Weights of a small mixture-of-experts language model, trained from scratch on English Wikipedia.
Size: 9 layers, width 256, vocabulary 8192, 15.1M parameters.
Experts: 8 experts in each of 5 layers, 176 GeGLU neurons an expert, 2 picks a token, a softmax router.
Training: a variant of SOAP for the experts, 447M tokens, 7073 steps.
Below are experts of layer 4 (counted from 0) of a mixture-of-experts language model. Rows are named router (the router's row for the expert), gate (a neuron's input weights, with its number), up (a neuron's input weights, with its number) and show model dimensions 192-255. Each number is 128 + 24 x the weight over its row's rms, rounded and kept within 0 to 255. Numbers have three digits each.
After each expert's rows: "gets" lists some tokens that make up at least twice as much of what it gets as of all text. This comes from a sample of Wikipedia text that the model never trained on. Tokens count by the router's weight.

# expert 0
router:137171129148145081130139098133114158156172138180089119154149116134116145143107162126126129137164166149121119102137160119085164153159102132125117159125165140137172147156136091150112118117136111
gate8:138149122127133090174121133134108151134145166143119132098113149111164168117113107128101141139110148150141145090127138130124150110106121123097101145135130135127099133121082102128107122148156120
up8:184126116100167147134125140081122144144109132171114155149048155167142120122141147085129121140155134082118096157098142107147117146103113113092113159154117096118089119097117138114111104138116160
gate9:134128084165128111195151109105097099105128127108140125137106138120167115074137144130117096135140167149177149098120146092115137139150142173137064119113119140137139145162144106140153189134142124
up9:125114104164101150103149113078136134146128117135129139102117130177127112131105105123096064151158127103116133130193106119148109143134141130144091116110129113170106121111125146086128099199102125
gate10:150149144146157133091133115129136149143119123136111066157098121141136152156071118106146136108139136145165100137144136103124105106126099113102142161104133159114131106144117117149152128139101113
up10:136123137130114120151152138125124102148157126120135177084112108096139113139158146129137119114158106123101133132134083138137131153121160152113120097143134125118133136103142126122090107154116140
gate11:127131106130100084159135111164094126174120138152092176086109105111097138136117152139128084131157151127124126117141090120115143135138154118093107102103107146134137141121197099133088135086107108
up11:137138092115129111117109110132132165139132098112129131164114127145155174146090154132116094135102165112119173114111127116169165118072109131150116089140145139142099124117125157130124113131140120
gate12:085108132125154135133112093151142143149150131152127137109118127106108127128122126091137156121126136131136078130130117089094117091154132160213134121131141159130111105108095141122151125137141138
up12:142127107142071161144105087085157151176149159115180155101083176152125146127123137125092147125114129114145132110105150127094119117086101097117107137131167137127113156137109131127091163128137143
gate13:167132167146128156140145151118130124130112120155118137130126149140090148161138107075079126097129177150145139153081135167145151120150149153102091153123124144115134156140173119122121160116148130
up13:151172130123165119127125110121128133152164125120160160126141126098174102123124090119144133132093133127174124116142082109109127154094126105104118126143138119151163084101100136113160134135092140
gate14:103140147090132094127113115151110150138101117175149110137154135113109149136116108139092137186170151145136167116138124110125110167147162145119153130146152111143140114094105161111127152100099140
up14:151194140152137082155122110142116155129124132141127131096145121126152136119110156135108092166162158099166115108142110110140159130124118139163121085114156131095112178110140156080121134126106120
gate15:146098089129168131157133132122126136179185139132123093133113136104130126109137168127077122156121110127116132117090086142085144144118096137084078128141117175129138135196111112147099127138158132
up15:155125106142151147100128155171149153162151130129114119118068095087114122092163133120144142149117147094114127152133087136110118127087100166105099134161117161090131128135137101125111113137111136
gate16:147094119138087110103097132144143152166135112110124106133114152106146108102138151112120104105166110178093159125101120145130165121132099156150132121146146160115185145106130139142115127169129066
up16:181100124109074101136140163059153131146104110095162116172132090118113131151100136142105129144103111119152145119145142157135136167120092157106134145111131110130091153148215140116104080111121117
gets: "\n", "in ", "\n\n", ".", "|", "- "

# expert 4
router:079132151187126151127092125090095146096181109121105164122123087130139095154134101180100120102102079146125133117138147095107123121126129133130090132090137105162147155116096098127123084151111150
gate8:080167121165115142139102139144156138155134138142139093143120110150126119145090131163131117099101106150109116133123154122129149139094132114177136105079144117165133164176123149145135112151132125
up8:133113096122054094162132113160155101136118151104085100090168149175127123118121137149119129144111165158061140116104133135128107127149101107149088147169124143117125155130133183090101129119131126
gate9:101139136098094129157135151099117127099128149128120153129144130107111122141110167081130162081101134137162130122124137118161129101111143174138147142125129123138146163115101167090135119134163140
up9:103113151109118135081140088159104150134098129129131139166164091182103136084125120177121114134134066112135168140148115123123111134145137107167099129134150152088123104112134117141164147170147114
gate10:130145125126113138140113161120157121167149097111123179139156103089119098128130163133077128157117151118149139127103134134110094163141126120108086184131075110122087101117134073125141090147115184
up10:102132140115158113098117128156124110095119132128129092182132124118139098112161094101176165167148100153069155114097145129116129115129103154119140116173147136118142115144110118113149129128145150
gate11:103123111172120131114134134161150099109176072106174099162123110142134088159137138118140086113122165132144127090120132146139115134157134162132140136119117050096146138106129126134132146134126129
up11:154125122125087170121149071138180086147147128117129114142118131169144123119072137145152133102129139112123122127139114140130129145136148149126097141142169123111112118133133117120116144135114134
gate12:130122133104174106117127125164123140101100118141143157119082102102113160122116128149113098109139130094141092128162071096112099107142104122140153158047165139152108143125124130126154152133132109
up12:180126118132149078120128137153128153115133145077123123152110131167122121106094112149162110128123101104162109114169105127128100113140135114118132124094131169134131167139092119150095170144154128
gate13:112146129097144129143109143084132149140133125114115115109137141107113108126114107142071111093096106160117137091115141132157136116135126093156165116141123124115134116139152123133097138122112110
up13:139120127129158132131167119158098113098099144123151127111138139116157142167108156123152166154153091162100119091141158121162121133143109131087134141121130142161142117146167113193160131114123135
gate14:110154140153130161136120122123135136085156129146117077141111086112142079102156125145071133079098071133154115110097116124113098111113118169148128098106130139127172142099141118148133120134127158
up14:135140093142161137100124133137156123119144156171092110107120076083126115119121098129112137137138085180156132132134103123132184127162101136144096052125109147101147123140169122120129117124114097
gate15:113089117108093152149137120095128145143137112117111161127071112122126091183135105138115090066138147161091130154128134151119121117137148150130140153091127113105157159145103147148145128153135121
up15:124104135115090158078145147103112116156086078083142138124120106182144084120137157141110133129139133091132155143138158145144096147128086135151104134138109109109148128152145139114169090138136120
gate16:112170119168080137102145068119175139165150116158121092138112122146108107140150128128110131118144167098099144125149131118116108114100151129123150138125170127138106133116115133158110117152163140
up16:108127086128101105150114102113115148116145181170119121172146131139140157120110135154109157095118133134109127113158146090133091113115118148125127147148090145084139123019136163115112095115162160
gets: "| ", "(", "; ", "h", "at ", "H"

# expert 3
router:100121132132134134137175144109134137191136080123089136136116108116110132158116102120166120119079118140124139141146143107182095177126110129141124174109162127121148133113112060112142145154133142
gate8:144112080132139115151108134143119166152141141126105141136084097111104107090132099121104136138130186161102122145109162120102121089120132144081158135144091111156143109106124148178088144144130144
up8:113173133110163142143176107143088105099151139160156112110126155142110131137136179154116145096126136099103125123134125141131134135126125131061154148133158130118115100116096099151159162126115125
gate9:137114105138133095135114137100150092145134139102114139105104084121121110102138125134156115119110097155135116109083142105113132149143125185136131121141127117121147147115104137112147144157106151
up9:107096127099219130117124110110139137134149130114108102138102153111118158128122095135121123101145134117129140086103144187158133135134136136114127129149094148126138101118096096053097159123135111
gate10:141110168134114105148129115123095141130130118139119074127145128124071129121117131162163155128152156073152114162119140150136115133155120126108115079135114091116126107076132134126125109159127171
up10:128133115114173126169157110095134152132142115114143132110119124145122097078152085101113093104116166094141159109134139135162149110106142133130146131145128146136142075173152144142110188120099113
gate11:111115123148120117147111145061139111141142145146140123168174121152105100119150091153118178126107151131103114134123131129111110109160145156118143127121148105107116106099131117157137114114112157
up11:130105114147115130120165168130178138127095158120129100146146130136151128160134086170114122142155150121087110124124144102109116121146092139172167159134119134097128108090177087106147124116129167
gate12:137178145099128127162163172128112133160137110111110138095121106157132181103167133126118078152120121152164130184138131136143121174126109110136096104100168125135140112130149149145101126081123167
up12:099151131124156132146124101119124140171126145090123110124089143114121128150146159130137109153114113158161115107151111117139131153110131162091133130144139099135169161132149149148140121087123190
gate13:075122130119128123131083098110075135116117085142106168171117139089122149173114116156117093133121141146109129127106144102149157169081137137082101155125126127082185062122112086154118148173123146
up13:122138182100100157124101124170118110155115144115117140103144127142163143130104134150133117129126145166090123133110095121131133116117133151125134100154137128080173108137102154134125175158137117
gate14:128176149095128108122161132160135122112099143124134090077096117076095142144160129132123142091108110155160150121145129132169125096126127111128141134114136141137109116114150123134111111170146127
up14:139165137149099117130145085121124147160131142101156101181121145109131100080149114156128159119122147101113139128095140132122098112126085158114146127137119150104157131056141098169089165147142145
gate15:145083082111129082137115100167088120127119132131149146114097154145120150120158119132131103140176168120156144131136164210159089104117082101127089106127105173161135131112183091120103130117121114
up15:126114103126116152113128092086107095148125172178154170132134120165100115135095090128108119115161126124164147129126081131146105116139140130092146162144124167143101077150139153122143164143144099
gate16:126132131140131103100112142108133133125142164141098147158135128126103231161209146062140146095119156158086105132124109151110134153152142118078130159116142122138117167157157126112107123117141143
up16:148148126109079113125136137122125116163117135104144162148110113129138092146096174095104121096122132115132140143104141121108087080156130101139158155098102086109131120128134127124146114156110130
gets: ". ", "\n\n", ".", "\n", "'", "=="

# expert 5
router:127140130119093137074131122077133126131127120119083116128156144130127106085096125137127154151108117113153130116123169108121153115135133149129101153121086105105115150081114125140138084122094131
gate8:118119154107156141109129175190112138108141118123101116147120121076146154095171120111102084164137110135119190147143137087143145127180161157136133176134122155137125097164106134150087131122095126
up8:119144149092117132087109107098154113101145138082124120109151076137161133141115156144110177093150114119150116071126088139104120141106129090104160086129148067122149161110137143120122098103163120
gate9:136155147127135134136081123153130159131119078128143159152164146125088125152130175156114133187083140120130178123118132140132139085132121103164115132136128111082110156130091095152097103115128133
up9:133146138126158104122097122132103151138163131100131139134128092154121180129102166154133135090136142090115125096145146143138096179127132121165141087123106126134115139148147175149130138107090151
gate10:128115089126165095095168139146133129125139137144160132117127115118090118095109144136133130141112145131162151109148137113129107114168091102112119137139117100124121129108147126101128128115123085
up10:070161136137091156156089139115125081137120112126100107151161129129182152203139144157116103122152144103118122149141122126141149168135127146134138118141113115152120126147126111154129158116136133
gate11:104114122120089137080102176135117072140179106188077101135132128124128171148127128106133119160144125129164159150104105101133154083133096134106135149134110116131142128154149110132149135136116129
up11:148153165128142141073099125097103087106167122134121057067116132135098164144129132133155104142077125134115126146123108089111096114106096134105120140147121112153141129086106173131094177153153146
gate12:097153127130154120145128125149117160169090121173142132160157139120148135142101124147117127146132134102156113137125119144156181122107165144202122112132133161134100063156134149108153117146153134
up12:123172144144137135129158146152120155168108131191106132173178126141091136165150153144135141152102075106163141163127109110142115127121140156170146130140158147152111076152114182110144107109150116
gate13:121138131141151124089091132081086140131101141084116130141132132103116105134088131130189107136121086153138103119161104122128129089106100121102123111112111127073082139134152116150137078134106144
up13:109116132121134136128160129121103111157079070083114138134110146137096142148154107094108175151136125123111167144146131151137109149091141139096117108158121111154140090090101119097141103119111135
gate14:096102134109133142092081129112143085124157129086140104146128171130122093101137109105148160135161131101148127111126105120134152112143129120121150129128103113113175140104161132120155167146129118
up14:123123127121134135172078134140108165124204152112131116107103179129149133118104160133115191102133138120131105151150064116113120154144133140175128144146107130078137145122119117172121131134126118
gate15:129142137136130095152085106130112141110094127126115120129160173113111152078114099190111162117125125122147133163111104070123167121101133138118102123142126134099124104116132132108132143147128099
up15:163131093108115141156170143142115120148169094147115137134136152107159113111158142158144108173087139125145160127103146167116105151112128144140157132146125100124133136117111115100114126125123164
gate16:127127127096154150132109141140160180119114178140085123138113156117132144096131139112143147135166125133119116120118110110106113137139123148171141150123120170126128126103096126168135118136114138
up16:141142116084155136131149076072179117109144150145092131143104124097163134107107141141143159150112165122117126092132182144117126138151136136155165175101149137107093136117135117131133101143135137
gets: "- ", "\n", "\"", "as ", ")", "on"

# expert 6
router:111119146140150167134137116133111119119141101104120150072117103169135123089165141159127117130156136102099121108136120095149133149125127117133108145117118134125152106133076122095079057112127101
gate8:159106161091121135098109140144124104103119165136085145157139106117119148111124117130144123133120153114116111097122102129133125145099141154120134150129135128123143114127130130117154141140124099
up8:162132140127102131131155147122148107117103089121158116168135120154130136132149134112112120106104142187131130134103119100192155152148121101098173140114153125145131124146154123137130119106137113
gate9:229134127182094131121097141160122136099110152164095144134103146149100125130117142121145120144148125109097129171167159152129132154168111126172167114083117134130110107141117118119100123142115120
up9:110135179121111118113103148118109078104126176139130126160130128143163100114095171107138099129114076141143125104126125158134079131130100084111146123126152113138164115143159114094083112113154147
gate10:150102185126139158112097177127120113131130127164122135107113093107114100092101132109088156148122131105180174144142155132138108147144143129110106157103169097160146143126103084132098106111103110
up10:189144128110129138114108131130160165129120126173144089172137113130097103127152080119136103160108143121124133116121114119135132139091116157159125121138147126140196129157113076150108087129143124
gate11:100084178152107119130116130110169131097119114110125173124133152153145123127122136127107116117151089174119071094113118147111159134136151161119089159118125132113172110160117078154105092155154086
up11:170135155149160148174117153091126124167069172151111165115124137118134092095139124105118154148111152133127159154133109120125077119138147089149127123127114146103127149118127146097139167099105104
gate12:135108173150118132141148154123148093104127103116142119110143133171131151152109142149093133149129129130085130146100082164129127128113102128123087146134124179109105116158139138112110115141117147
up12:119148158114133118113115153117108132157143121107118126172138129113103112109159124105156152138138093081124136099151146122134078131163152100106150124145156095111105142138098111117156157126143101
gate13:165083161138160128145140085137094108137174118081115135117076140148156113157119098135146138152127115115090131115154126088137102126131090141137081134185070143123147114132146144128166092086113103
up13:110123084121158098148082139100184110126119147132118107082101111153119125112104150120106128097113110144140125093155099118122120167113086131113144098087174119152146174144110140152154172095131165
gate14:111129144148137130132110089114111091121191138149129150121120067119128143110096122153119097168115146069152176132139127088112127110187095128131110119132102164158142099120112148141102103114124126
up14:071078142130116132129149177158138130145144119153144150092125146157111106111167135126121114136140137160076097129137110126126151152101133128146136108119140192171119180191169081158118119136128203
gate15:077150155111104122132128081100113077097094137123084138092080118094181101120113103125107124154149136127079145114121094131163161156127119107148104114128167110170133086152135132109109092123118090
up15:139106079107124150104167102129120115131157106140126129113110099084169157129152129162112114135121122135130140144089101097194133152093108111160081145143132089121144118158151121093147148109130099
gate16:118142066104116156132093148149124182100136104132168129089093099139149117134094129120152122137094104145145150125120090107152138142126129103160134119124118180155143069127126128132091113152165121
up16:172111135133097136093140125120159105129150122142150090128175144141164154153159141166114090124151175118156082135127190138105107107122124161116157132120126151156106118133190068128165167102139069
gets: "the ", "(", "a ", "-", "The ", "t"